Weights of a small mixture-of-experts language model, trained from scratch on English Wikipedia.
Size: width 512, vocabulary 8192.
Below are experts of layer 3 (counted from 0) of a mixture-of-experts language model. Rows are named router (the router's row for the expert), gate (a neuron's input weights, with its number), up (a neuron's input weights, with its number) and show model dimensions 320-383. Each number is 500 + 25 x the weight over its row's rms, rounded and kept within 0 to 999. Numbers have three digits each.
Before each expert's rows: "comes after" lists some tokens at least twice as common just before its tokens as in all text. This comes from a sample of Wikipedia text that the model never trained on. Tokens count by the router's weight.

# expert 55
comes after: ",", " and", "ed", " to", " such", " for"
router:488502501488492503471516480518458448543473499493498533536542494483526550503496499541495480495529512532454507515489474508474462541498472549520463492500540489458518533504501526509545540498469497
gate0:466534522503493502465463511492469456491512540495528483504506492528521492495487522459481529489540502503504505514456526480487447516492489531475484507481491448496473528519493516487482487543443472
up0:519514500490493501488541503489524510514507490512518522485478496503498503489470456515492471447506498541468562492475506519482511461484501499462488474501504473497489484464562513525502495518515451
gate1:476509505494505455497526478516462513469512519482486483484503544507481505458521491548499526547526511532445491495522497466510505503495508502520519530530484465454508503491529511484491531446490483
up1:495506490473480509486544521490489444522456505504481524469475511531487493491511457500504516499530497479483525509497493511492501492528528522486473475493541529504525539498450493447552479504437514
gate2:514487489481517479491483458507496473504514510537554536481537491492527502533487525487537497525478508519479495505526494528497538525483482489464472534523521510486503539501490515471536509455514496
up2:522422496514482500510560543491496524502507542450450483511500512524481491489493457479494490465475525520530494503443482491496419469543512530511537495473516485533508479539517487523489528504486510
gate3:530499487524534537525484481510513474525533492456486462490527475505492524505488505487475501509505529537511528542494500466501489476494486502475519505510495504512534452543498508515545509528454533
up3:549477468505521481505488491485513462475521482443511463496526480467507534512502505500474512491486517539472514524484489435489488514514478498477502534512497506506496446519500508489501533501475546
gate4:483502506505526499505490511516468483509481507506461507484551501482495519488507499474479486487542497475515429522434481536498463516508503520449476476481483480529471532513486493504534488534449521
up4:487510458485463532497511451460503525466539509494462519523475493482513502494502508484521508485474495524500551540547485478488466497528502504528550547541478525494506501477559486505483501513513488
gate5:492540502486518491517517507479513457469547499501480481478537503476462482517487522466470531463562483500537526494465516492502510513465500510487479509494521437490495445516515525535455495500515515
up5:471518537478519460503523522520499536463477528557480500493499488487525500479468555518514482526478518503479459497506510518499513518506462476562520488522513523472513457511489532513509546524467485
gate6:468500484487481508465479545489505487493511506468525511492491517529448500510542528497475516507466476512512499501507482510513497508498497477447491493500468534516538542517476492507494503505501569
up6:520459506498480490503527526494524495479507516498590502481485531515488513519488503522497480523442521517519518456511490491512557487535471484472508526497451468497530507467510490508512506561475519
gate7:433483535493521560537494519470482551523546533512533483499477513527505486480496474561561534497468461509518517493508514493488488492501481472500514515535502487515546532467541501499488477506512491
up7:490472515500500531484485540472468504542516486486532480507481477486503500458499534533508475509517497508552539450486499485494490465530500506507539450525456490521460532489506518508481468508530477
gate8:471500494512522525488534465479534474491522477458540490490464506522481512491468458506560466550489529513501488500512504490485507506478475464499502499499571510488461534482489500449487499498487501
up8:536500503515476466508507507462475476484516488466544496526503478500480485529454467493545490530518476499494580505489504502488526516484495479528488460472492512483477475515527485511536496510456503
gate9:450523502509496504512532454539489495525470497482475481538499517531467517490479463502497536505497560485488531486537495517510516486469518480508517509552524445487458500503493486532463477470551482
up9:505499478522517513499515510493497522529462501478461462490506509528504511470482482506491478514470501506522502526485487470495532498539502509533537528519499460519463520472509517485544432527533499
gate10:477488515499517476521493539479470518536522500515448457480494500455455494493500447497519440493506505521549514522520506497498485517534522499514503503496541497531471480529466510472514456501545526
up10:523511499500524477476493506495520486497512489501477462481470535461467488527474490437522465500489502506482521439566503487503448486489479493545519540521507528492478485467472498502474538463581521
gate11:472496504498510509479488475522500472449511495526489460511488480509493499528519531487437503510536505504442502495510491485488493510527479525536455491481495489510462483515490531485471514516499497
up11:491515499489530522469475549537494515497497491491439487461513511456550455461478561472489563490514513512540470494485494475511506499513514490499493512495525509504472509517504507499464498505495484
gate12:478504473509514489519509483470524478518536474511489481499538528512480519479527472478480523495528529515512505481530516495503442461490503490452520516499517498499496506463525490500452477483473498
up12:521479488511508505502513524520490530495488435465523499477542522483492531444544497463511467546534465498531482512492507518505548519538488477510499502529462491502521455473495495512455462504493469
gate13:483496509494535512504496499463490506490487540518520487527493483471501503493482501487509473513471511506499493484505483478491488485465504508500494536487470505486493494490581525522465507478480454
up13:515471492500483500484502489472475497508530513492512503487489568508489532507552488528513464494483455533559557434460478514473502520508471523517495473489482494464472497491510518544469534500487513
gate14:496489511507495492518461495492477450509536513508463484464483503533448493521484539527475490503514472521464534527486503487487543507499500529526509520508515507495476472526516510531491463530472546
up14:483504474498533480474553501470493507525492516521495501510519507502532498472469501450484533481476502510530539497472487483497479507524517508552514522503500499500497494509469480538524519506486514
gate15:498500518498501510500493529533470462546560542522516499487525527505502495518519468500475485493506485504471537483477490468497501494534479504495498495519494460460521548483532508456509492488474483
up15:528524503495506493513513496493470527482468463519495489477484477473513500483455551499527500471476480513509448479474506486506505482448493498504528475474468517542513484547504516509480496498564528
gate16:549466484526492512498530516507472454508496493487454498541480499449562528492490458524494496514467481506524501546534485535498488540509500511489456504503495526500512488493516482535471528500508479
up16:460469511507483465510533494519528538477501484517519507481507528536462489510480486487495497507515531503504535457480501501489494478455503488477521463504522480489496486518516490485516494509467493
gate17:518465517494505490513478486493509492525491517486537469503514484513515516497506512511527483528486506476495462473492502511506483505512535496534548536460477477485468502456511509518535511516497522
up17:547487478510514475551542429478504517522533489523498526481535490485504501528482512487483496458470521513529485478464500494485508515473502509480473480524530475504527517486525515536506472509458556
gate18:478495492519475528489462509494546499499505490521463483481523485455527481515514528531500513511512503518471495525465521498484505530460494491485488463520511524465502571469514505518506504539516515
up18:482520489501494478495497539498519476468457521536544534467521484476508508478481491504491470503572551503490552445522500525510440504477502487443468488492505476486511494483471508539509483498521520
gate19:486552523508500483487505474503499466533503555448488503511481493521482520515483504506512495505510479507544466518543497487509442461470484469522536478481520476497511526516487499532482496503527474
up19:503512498500500537496502526498519510523465516528530468477491507503468518516499480475516543522513517496481476513494497521497486449518492503506546531499480492490487521469506497516456465474466514
gate20:510506508507518497451486516501455477498488548537490516500523530504496473481495444492503502509532515497476474497485503500489511478487521499436543525473561520504556545479489500477492512482528520
up20:504522499502463518525516532517538546481480470458539533454468482509502479486509529493534517481458498499491491495510518500498501521475483502473462487512462508492523481524502512546524494511527504
gate21:550491470492470507488522483508483441521487517489512517500532541555478507497485496525492520495514465496486484502519504549479538517489492502513528513483526498511422551495517492519487501534531530
up21:456510562506517510520485516470524518477497494476494498546460475557499504478496523490495516496496505491492502512473527505488513502484496501509468505499473560489527500494478519484534487495493517
gate22:506507552482490484474501502496484510533519486477496512545503495543517521482473475465482483509507491534546553507462493527481473513505492520518484533483499542494504509492505497505466500560498564
up22:491465532496507485479538441495524505499544530523487501528507495519480513520526537494541539530453498490514484517493489471500492478500495486515540483498515529517440551515470502494452531499510455
gate23:495502536501485467498487494469496501526537507434496523510505509477506504501503479520499529477534540486504457504507524495488489496504513496447485532545522534482492536495537508497488538527472525
up23:497515520501471536476470505507491484488535505471533513473502514472474517488487458590527480510521524513488446483464532506499492511520516517468481505515513534491522535513531498498532535486499495
gate24:491449476518498504499555463503500526435496523572485452504456504511480511516467487556478503454541498515504478523493489509497529502520512502500542492494529473507453476488496514516482486486517513
up24:526515487528520508530462549497490532524505511486463521477518535504521520485473483502547474534467527506520529457540504494496498513490476487514455495513474509518478530533521515505538504505553474
gate25:515488485498475493505458497501475479507494483484541502513515503494472473531504495493538521540488498512435499493449502484482510525523502524519525470528532483509503480489497513441545549473479522
up25:514505483507483488492516500507462486469502499480483499509499505482486499431483533540503540501448505526456534466515501513502487493539500510472540469504502493502519500496508500474597564500498484
gate26:489509477503478506484467530530499494532500519492489495473504479473485503510525484483523474496425486495468461498491495447491472497473532515511527502499468505491571489511522507476461470512510485
up26:496561516504524470500483550490476529494501507501435503483529499544500513497569509467505459525508508485502526531525493538497473536529481461484532480490501516514520466489489515482481486481530515
gate27:462461549480529450500515533513514542508446542483510511473496522524486480513504528539470534488504487513462523504532483528497486534511483514527533503491444520493520481526526524485469430494487527
up27:505506487505472511509511461485449525495542519480509476580501524477501516517476454487446519514475496514495494489440502478510526470482506488480478538487564466494518527495469506536526573518479504
gate28:486474521479457530522507497498485542516520505518496505533498550483516518531514486510494512489498511535522498535513505465492462488528505501448547534518479518512488554496512499542463525484501435
up28:531472493512492518494517537480508478502493532445498514483527464485504485484498510480479515528462526475511519523457492542503519508434499513476505495490524526471501492490521508499471492537466538
gate29:494483504504509475525477495535487531502473471527477496513508498458516498478469534510466497504467473530485504477489502503491513521507500512526469487531480497494527518480506521515512492505505488
up29:511513502495500443518520469493506478504488519521550532477466461492459496473513436478545478524558505486518476521488521536488470498505487516490536490524478511469502517474514522480499510481507515
gate30:487456504497523507495520531488458443500511508481479504485471489537528504481477488518544514498498510486446528498501495460497496500502520493440504519484522544508529531531494537466490529503515502
up30:524502497495494506534502493490479493547503514512517547491564499476485517492521514489485518506494489490501516496480494467497481513474515503551491497495497499523465526498476489531493461520507466
gate31:493496520518473494463502531483516506438501536524508508511514468501500484527485532491473488487482499506517455540479513486490530524494529512488452511487504496484487482538459510519524495471469508
up31:532504469510524534504487516525516468541497486497499457476481510482474485478524507539492505481500504506485500458500502486492475526509458491486536518489468492506523493495514522440454480499502485
gate32:558524471505491513477541464517567471538498529474523502500495447502473542489473486487476496507464523506455502531532498530502487497474500500522506519499488469486509529517478501513531535505481558
up32:424509535505504453515445529503432498448500502552495513532491521472528469517518456521538528496497530472511514494497482454500499481524514491475517511473552506507489464456517492496436457483529461

# expert 24
comes after: "s", "5", "6", "4", "3", "7"
router:480497523487480468453482470474463497479499482506451533509486511504502488505525514487520505514466516523485475474529444503477500452528478504502467500545507470464538533518541540492505516475494523
gate0:533482546503518477514510514471503535527479515499525478483501494527505507498510479473519524518496526519516511488503490452488509510485512467556509570499496511493478490488499532531473483501487493
up0:535459542506493481526520507457479536490465519500512501485462485516528503512503506511544498526498528493530524444493513475482498512482510468549518557513457510479502522492502492515506479521522469
gate1:525536526522466490483461516480518482533504498547498510504471506502490502541498475480520457500508497488485534517531498462497558529492528489510575480470480561486543482506547501522491487505488510
up1:525514521491482534489464502467509481462549474577508514528483521502517544520491519474491463485479488499485487503515495478521547523450506482517473451505468528473510481502558499492491516523493513
gate2:506508545491503492493495522443492491467494493491463482498469449485506505491476498501526475514499519486508495499522509475491510534439510491494479524474504521507531496523557479512481495523517469
up2:496503456527501510554470452542526462560521508494535540475510528560495495499542473507502524496484521515548490524504481510502517492522501529518492469527529455458471484490481514493547503460451544
gate3:472467516481472530485448524498458480505496516508475519495517529483535487507500502500531505561482481491451509519539515491492500498509480517495468520501517544494506580483487494453509520480509525
up3:536525486504503467498523496502518529517491492502572492483494481508470508469523509480511505458532504511542493464453504518495482497488517497479508479494455426502473440534519506558499469479487491
gate4:495485468505497532503536532478518481521532485475491508469512478496505521485478480539513485497438494505516549503468486489509497499552486487501478505470519494518498544510520508456559551466536485
up4:501514472495471487511464488525525531493494527481530525499461509499460512474520555476466505475498474541485463446431509497490488475511500535493506466522513529496525473511474530417483507509499493
gate5:511461509494473500517520506492507436508541461493473488505478476509544473519493531482546513481523458491424487524462490497504472514491501489496513484491502531494512525498528498458576522542547502
up5:479486528488527531511510560478493501517502499524487508500490529490525501480537518499479471494483494493509522514468471530485452535516481500496522517560527472508541506524505509481494512519464451
gate6:532451478484520474497531512505488477527483473479505487494447506551525488523530509510536513499495489475483540487521513529492516495503511460464511531498445543489534504529536518502508513476494501
up6:511454484502482491531528527529496502499514528489496470498495480526505494476477490516509515479489512483531503476534512523509521512514526480451527548486455558496470489513524510543533531534497514
gate7:514524461502514467496500449546496496503479506488447487487490486458498504488497558496486528488457458486483525477539508507505496492488498490424511512503468516523497487497524495469534466434506502
up7:549505503490480487480502507486515482537526489511492540504490492543522507538488498472499491531546500503465495514491507474487493463478508500517480517500499512513497545457523497488515492472495505
gate8:476547533481540509511504486527515497505486508495476455548519467511512484499511497481527475496492478484518513507506512497491465470498457500476536522475521477485511537501506519491466476477484531
up8:555480461508524453505508444499493551478515474521523495481471507490504510471493493510478501507476501496482497508520481511518526544474524494542480492535523502506472497520536506498509506482492498
gate9:514509484496526495457479501477476521499477486499525530496464492504523484501487527488543463460460556511520515488504510473502487541468509523483484480489477501499468505514508501489517470451524533
up9:509525494497501472484502502532482502497447458542559498503483483473522486499517518483531488465465526510535469523427497482498506471482486508498469490521436512528474545491453501507514469491480501
gate10:547504508507513542533503487493474450550495495471527503491547500500546483549499501516521550489540471524503505496513504516475471507521511483442532547489528544489508540500500488464537512473512533
up10:508462476486514521514504455474510489515514453485462523507443516518524495504490473512513499505508509560468470527520502503484497488523499527464511520495467555525509515485532492454485462474482499
gate11:438482509486461474501571511513474513485512514477422474488497470489501514494499497475550560485495486478518552498509528473479547486559512497508472536506528509514507499514520482512523483523462472
up11:460536511534502509517534489553470527496518493478460475473502495552492503468497489526462577471489484520517494504519473530509521483521501509564455503501525460515467460513489499529499498461486465
gate12:497483488508522446517465512471501503547479440488496519534474523504482501542541511507520558488440512510486472465520521517491500477542512481463481504508464510520506499501477484485527513502452498
up12:483560510513502487485481488469515518477508524532509488490494480523508518466508431460452468505509517479472494530519502506494518454533503503524474502501526498497519497572495458526446496503545462
gate13:491478529493479490520511513521509509555463490548501499442496458505500489535544540533548481507523550475578505498469527483496474517539497496506528532541497525517512504520479505425572480509478466
up13:508457472495464452496487540524506470471495516490466448525499482499505529473463525473518512456489410470483522528489521505474504514463506513501472487485437493499522484504518493513474486510503507
gate14:480490515496487515494500527472483510463562504513502514512472477476494480539497508518484501514511493497474490494503514516493535523490506507478549493503497538502515468474471489474500486522524482
up14:483506502530489451481481470495509491508493497478528495459542534458532513490537509464513536512529492526517471504511493475503488497533505486487492505471561512529507516508513478567534545520505537
gate15:463489498481493522489513534511500511503515513514485465473475523498487524509485492512468531484491578511500455511496505487480465521512536509500529516481591497482507491526473527530517491478486527
up15:543486499479507468493491485456525482475507467473494528484514490501517472482514513492466493481436475459478523478467525485482540491522564513516526480513499510537483527532526490477514498517581465
gate16:506496497499494476480512443498491490474502511514476499493519505460454506475502511494466515530496522498483533481505501518489538500470507492552481512512500446483440524481492500485498504522505522
up16:503502513521484532531493516487475497481481511489528528504505491548491517496520521511516548512498487506497560525521501529486498509493510479471461546490536470503538500483482507485490517536483518
gate17:474407560484516501480514497498503491512541526498480550488532522493515532494544468482504497526516476535494564499506529482510481512468500502508493510540463520492477463509508475522486458416495474
up17:501499502502471503519523512485499477480482514488539485460520482455515475480513523544510502476491460472544519524494485508492517517477499528525547498462500508506462518524442511465549485476487503
gate18:491532465499535503468454507458455459532548537512523482539504512514495507544493503451541481524557531534487529516507514515490446504493481511487470520489519496502503499486516505448541501473512536
up18:523430520491482520526482498541500502531506535508513503486454480523535483460514469535546489517444499482522520486521486502523506511490489491471488500503467489532512529521509482447499523494477502
gate19:512540520477488488464538510523494500487512496462464479533518492463481490470490568467507448500509531494519481496486542510502543511482457506549511498470514456503514496489510497586462491485515516
up19:510471501497523513521486513457508499486523475506508507492481490476478483511511461529569526494493473516470532494484490507475511500508564521488458468537481570475485480501522490446540501492473484
gate20:518510466498498449487475498527518473467514480525455498494452522489532519515503526482433529498541506503504510496496497503525455455492477487534460489526537517493506467504467507476541501477505500
up20:520510514481491545525493490508521509541502533502509502488490545473497509490525485493507477493455521494501544548543529509489488491513516518485548522505524494497526472540509517495550461489534523
gate21:482519519504473489500445484499507506443537524536538471506501472480498513499520492507514476501555497512471511524472496520505492485477503506531552502498471537526505522476485469505513545529542511
up21:460496498482478510496520479512494505457506541525529492502504475517503513479503481454537464489586506510468463516479501533511518466446466509509534502490474522503478532491471483547529543539484516
gate22:508528479511507498540497542530508502537492497529469520525471516496521492511489487497488520528528516503497530531550485466491475480481487491464503524481512546487536538489505521493478470504516501
up22:535509482499491497545522536521472521544495480527495494520493499451499470528463519492488493518551515488515483519537483483515487489475488510491513522480498567495502527467499509520493492493489505
gate23:506461518516484485475466440501505471515488507507529574543499519531484469502483495517530490466480530508513496476518484506494462490539547557458512491511518488496509483500468505443505503476500545
up23:502506502510535553534457508481475533446497503510525437466477495491511483525521562519489452513482461468551513481489484500508519507480445446541476476509466523495505472495522514549474524499512524
gate24:522507479483498490467450498473489498516544464477491520557471495479480495485505531507496524544482503518508533466475521510509539508460460511526518478488521502496527467529493504527468497499514485
up24:521487450498478480516490467517489491513527492492513520518487499464506471484476511503497490525470486525522560473475486490505518521420494501546545494505449518490513490483489488510525511534505476
gate25:522531513490494485507514504517506473494451471473463475481516500518485497478471492507510542494554498502515507489544494481508484502480508479506507518447512487480519511554472502499471522532521509
up25:524537511497501490512523522526482487517479469488477464461553444492481482495474527526532525474526489499490484489508494497518492483454511494503506521492498487491527523547481490510474505504494510
gate26:479531524487503535523515524526471518510505491509470496520497484489523467541470517504517493519489544524508512504497512515476495552523493488502509517510448496500490506500495522482518491523476481
up26:468542508493527501501548517496495500496527499487436503467483454493536511503483561505526529525539495515515488482478516498498519526558543464521463488528463501510503503480466506510504517488513496
gate27:467476500503491494537491491529515482536469467501488488530523469458467505482493501497494516486521485464487519486512491498494522556528532520490455469487501503496478506464550517456531490521520546
up27:500500471505493549489528531452489485489476464454488495483512522465504518501505505519518511515505544541485524560469492497505447525473501504460532494510533528511494527514486488490461496490464447
gate28:466526487501534487508475486490473490500489567505504505506508516493468469456502524548475493515523499486538517450560478524479496495528502514466469491471512451489449451531486483487491498474469531
up28:500522486493518495512520469506495502510504537522520475513518494507465504415502535512487504500510501485501498477570483481476511525523499503444452512492495463501478483496485502492495474452519541
gate29:490479532498510515475474508481521525478482523508494492470509527479496487518447513481506463463439514474576532479473500500509493511471521492527494506502442490483490501579523504507449468575555482
up29:501529466496524486463508497513497499467520486501469488532539451507492548497540512480474520531565434518497458539496503501486448491512492511495484513508526495469474530447489527506491540475489494
gate30:492459486499469506473482531499478448534505459530494521528490479553509507510478457464497464540532501528493480509474508532477491511483493537544500462524528513511527517489478497455519505500504468
up30:491463526510523531509468542496501515518454485530487525509503491509499498454508529523514511502490495493522522512455490512511483522504507500516512458541544494500515514520482491519505485500528474
gate31:513493507490493483514484471522496501524498477546483542502463493498450517528524492475496521501502505502456519495475491528499480467496495479491533460515524490513511504499494502488479500496536511
up31:490471510527517510517496480496489478538483483509517524517455511520520533511559535495489515482507462483488515506504460515510491480542494504466515494489469475482499468534533484433503485519585517
gate32:499482452512517487521516520522497516487538437455481513528496483516501522510452504438503521496530500528514491524489492508507509489496510504457480534483460528510488518466490497518520492469494546
up32:512508432506498491501506508511493499500527471447502472504501465496493536477458509487492491511563507538482501530474493503500508472504510506467499523473499493535458503505483492527522532450486532

# expert 57
comes after: ",", ".", " and", " It", " He", " that"
router:492524481486491496476517481552469502503476506496525488527507504499516560500477528504464483508501503555486498506482495500484467515476480513541474469553519537457469500544484526576512548499521500
gate0:513503475493485493502554505501508460507571519470501470471494491491493500502478465460552495542501431489528526510446505524472508492484498515523552505498468542500462469501505488515468523484525482
up0:493509524492516527490484513519512433515519510518519527509461490483458494514501520495551476525533502510465488513485514491504499502487523487524584474498518512518523518469502476482462536501516519
gate1:505536479502465480487521516488485537506456516549486488485525495498493487507475475440481491508553483517520519536542508506489491491477483474464528494533501514515520480478499486528505463512506437
up1:509508534484560499512479553501503503504553509513513514465501475468507484558496529486496516503528494486521471462489507504512472497481487456525494489516495514502525464469541502518507533480488488
gate2:506498431480523484502499523494513442485512496498483498518551508477500476521515500515461523434491479470527500515493497566502473491481521519512506492544540530523504491526544506525451490481485517
up2:499524512505535497502522519519505572499471518490488493501537485516481514477485482531512509550496498534532500553481497539503463464499477452550467457504530530507506497535471510547440524496538504
gate3:479512501516506493471522485485512493492522455434518515539451499514481496473518514491528523453539505516479524537489489502502498499479457488457507528472465483484551467481494517472496520496458497
up3:538459459493529520510473507529551433474431523541460485525497517499498472519498480431466543540513460500485488517540513511508518516483472511503446500484523537506508444504525518489462493510500503
gate4:524494486522510508529482474482474517476519518437498467478524528488448485498495465481530535519515518490459508514546505475506512526537475479507499495480502505469449535535514491443486534484541504
up4:516487500505498475490490502484512538490520540500476470539514498499465475488558456465463501505517512478502506544517517527522529513499495467530501499486499512457449518535522496496464532501516500
gate5:509458505479512473525466515557485470510482495507477473500508459463486490518491535534471448490477470471554481500499490461497452543524464471502535486475453510493548502508526517525482499546552468
up5:497486496487516434486498525527485462481525515486469501488478492467497492523493525526473475505460518490543487511507514492491437509496460493527512487500474481506559507541495518527482511545555504
gate6:498586498491552502476490506519468510507554493504533468501534558505529530501524480492582523454481441469514442507538515516494482522523482521513505509514531473503525515488521535492494501491509488
up6:518506527497479499525518469479497499495527515511506489500483477485498540456482485499472534532488445460495498509469511537485514472546514531508492502509501467461483523488467509539543522508511452
gate7:493514509504503474476518481499553488502505471523462484481473524486520522489506511551464480473504484471475471511455514496520487521505525525512489464511442524513484489481532472509490497525540524
up7:498469458499525484510479475526509518517489479537516499479483508502499505505542551533496500519509507472493554467516491528498468537519478471505476516539526520471501506542499519488426467497486517
gate8:497485494510519501525528517522521502494500499464516516533494548531468494505472467482473423489488471507494509499505490464509514504544507489453511495435478452507480531492477476540523503491473489
up8:501533509502537483523488518542487510529464471487504506541497533488484489469492467490506467531481458486523531514573505521504477483536485484494503547520491501500495498490468497536498474509476465
gate9:497488563498472487532550511515505475518475537497523545512508477488492483492488469502494480503548433491501490503527489465517489496492544490468517502515541505494508483514532492504541484491526489
up9:493576480525513534487507482516522497464486470517474470499454522501477544528511493457476502517447518478505513494466510544477534503508488522554509513495450510521515520521496519514435463497505500
gate10:486403489511523495490492491482517528525507473486507480460487536517492465503493524500518490495503496515506505504508518514485476491477509531470506494515449542493504455484516513447502498480531493
up10:481473521503512474509488480485542504476489509502501493493489525498473484544517507432529440507522475499517496533510498506498490500497505532505500538491450506503474470531502491519489463511526556
gate11:513478529480503471463531523530539484484436495497462528530483490532528498503469514481525503450505469499495525434500499499497513529484500534475507507519491520520530488495527516494538522487525441
up11:510562531492516518501509528500525468481515488517513488494494508504483487486502505498524563495483496466492473494514519538490493508492480498491495494507502490508491506483465545534540502512493454
gate12:495470465489522484517465502513481498540477506506487519476489578496482499486495520467480464514491486493500469537516472507496508469504498515527530529530547519484498512496526518430506470501455517
up12:494495445498490495505436519516514499502508501521469516496524536479494480473533484476501548475474522482555494468509506481499476504533488496451464522521547495517474479488476509498469469503570520
gate13:513528515491518484486507493464519527494523517488501481490507513540478544515482500506472512501484497515478477500528482510517500509502486469506533493520454480489478449491486498542452516445515503
up13:509502506504495535537484504461515518494521484470541499476518492545528535523508490485509491507461452456502522489466498486497495524486503528453462470492504490499521532484524512532468550522537518
gate14:498498456511500486472438530530511523481523507498493493519484566441447499523532510484488510511515508496523476511555503560519528511501519448458511501529461480493526512495516497497495488516482505
up14:480505501488521529472465478507496511505496506493536447540507497468566525514502510532459537496521512464559509465472504540501512487556481464506480488510495457479493527480485514519510487475511506
gate15:502505500516491483493480510533532522527531494501524466515500482509541524509516510517491463499549528553511511498479502490515486495488470510513503479547495523472527488509522526529489491543466505
up15:503531483496510489505536496529484507471533483520496483507545503511555508522485503518501477503466506499536476525456500500502483501504516495488500502548513535477533485522512523508548502499554515
gate16:479459463511467489468498511475478540499515488521506483480471489505448495524478479532491525493542491513535545505506500447512509521481483489528514516495507484481484528533495503555499500505468509
up16:531532550497521485483489490536508433461465538527480473479490485501448511516539516496495514489541546513457468474478506516499540484541520511470496478490484473509526482474442516471463488501544491
gate17:510476463499504513512550469463458483516512511512511513492518536478496516496508499525521495506475456512522555482506490484500503492568513486519465498544521470492489488498490494511485499530502473
up17:490531476494516462503510470497503511547448472474492519501517534468533507531516552482555544482518470508488493529460485514485490519503500504526455480494556484505489504518509506505505510510482480
gate18:495473521488489492510499462527523524499506542492527493514557492539483516505487519444475480482476470482458477493487501491512537494452507493478467482485515511521487490530493503525498525454520511
up18:499538460496528527509499502465509520486508475513541533521491470550505512530531468500528479515504503481498497487520498507499457495471511493485516493473505493493539463510479496494434494507546500
gate19:502485553485461486474506498515503461550520521472511525499503504530464464539476520512471537524573501511459519535496510497507495546462495493497511508510535520502476502512488474506540521492492521
up19:511512525492487473490562537516501474552558563513505493522526509485496502540481550526500485524549450471478480537477474497495475527496492490514504534490502528487481533539475488504526527479498525
gate20:524475473501495496475459526477521504539526492498476495502495486518530499537484478510508449490498515535517520493471492523474506488584491500501492500499520519481545495515504511515562449480502495
up20:524520533491499500529540503457523516462467476537526537507475520483472457494496518510487496493498511486459489528487532489512509526463528515458483475501484552502492483485525506538453471499496492
gate21:507458512487516501480490525506514508489500471495498494496465521468456507488506512457489481523553456498488509484503509479504503512532501525518485486489493472471518463486459498504536476492461472
up21:513488502503528463532505488491520526459557485528528497461475495480492499482497475446529505514505460482523522470488515478492511486592481494512470482472492506483509489512479501538512516480472452
gate22:494454536518494467511516530503502507530499530488467514491470497453488459484472507511498480499466506521518487451492509508501476501505494479492536478476516495518543491522499477500478470508520492
up22:486442538502446470502507522530501522486501536496501500508509519515480486499487493529503454495509479487471485502508509507491512482492515512468553527496503492498497504536521499489540508501458499
gate23:496521509493479492469532504503510529495515481501500481523485514501496504490483449489552524479518460526499520482507492516495532502489515483481526529534453522486507504555511492529485501517519466
up23:524479489491495546488477488495466461538489501492549505513493492463505483533492496511499528529493481519517492541477503515498454493502467510533499481519502517528451490452461523496526504513493517
gate24:500526544486515451508475493514491529473521534447508504487468503497500489487501426499452459495494520505544520444470515480519494521504473535530521488476510458523550463510471503524472491490498465
up24:508510458495519502508488500499508563476543486543518503511531523530448491499478466509521492506502525492479504471528493498518500515443477492451511502536500471489546517475470486510507467462460490
gate25:495477522507503526505513485503498480508501520460523527514528505507512507533495449482472463474525494531507531502487492513499491482513468502485510514483552475509501497494470499455491545487537516
up25:485464482494492522499465491485508505494473504477537508537479499499498503531499516499545481473464483512504506486538488521516460509488473472515528504485495521504521515538498482476539487520517527
gate26:471499496478477529514538499538478482463504511526511524483457507511531514549490476476484507464472533494505491538515505524492463481480514520488516506500505500468526513494500500537562546522484517
up26:485522489484503475537505517516492517537476504530452504535523474445478498514495525490524507484481513476501480524495511487493516495504484522525498545474549513507484510541504521437520468492489486
gate27:498506506505502492487489506496528496518500479527469519515489482515486487474531479527499520532541512548521474509497511501493511506459485547466545483494514451510491508559463480469456483501482462
up27:519539514480495476488572541499507508519529535534499489491550495471520507481470540503532464503476444472530526486478518534502480487498515504486513498450453540499538499506509509540529478527533483
gate28:515454443495513514442482511473497504554506466476528508509489502458470459532451453452475484502485544520498519488507509509480471518501482519486557484511501504492491526508507518487511492473468502
up28:477472444498527459479556474467479477532496503487500537511530520489541485478481489460532482509521498541526512494544479536492487476481465488537519546555521508529496516491510499517501458497466481
gate29:515500499507484498480491481522512522499512498508506449468468495474484508549527488449469477549465547506483512521510490516492475482514474504452515467502497500500449488502480508494510521560504477
up29:448459490498506473486470514446478525484525515462500500499468468495440463446527480520528510476485477469490478478512507521501498532488536466472501477507522521525439538495498482476429509479522500
gate30:504515488493505509490483513479469493539487517475530463478511493505534509508487498500510559443518477501469475462504500492485498485469522491473502515529498506508504482493508511487496533461505443
up30:581526475474504528491521528502521507496512540541512519508484485482521510535514530506487478495541479494524483462461507487489496504516495495522471517486460455511500494487500522508511486497475463
gate31:476485491510486533520442422524501520489529524495501486478496514537522508531508468554518436525557502488479523515511499502505520525454514481501565512524482535522494482500461473439522438505452451
up31:466509448500487481502481463505517511509486480496491506474556501511518514497501462525447516468471506483556511509497513507489499511468522536506484493509519494492471493467519521516473511466523489
gate32:476491473502494458510509506524463513513469517516452497505504517544466485495516460448481507481466473490523458479481507502502473505535511511501466505519556479504459494501506540503495493499486496
up32:493510477522526484521550476468474498516514510492511530493498505553482515483511434534540441486507501484541429517512478455493518494458474531484472508465563487509489544518481481482500497470532529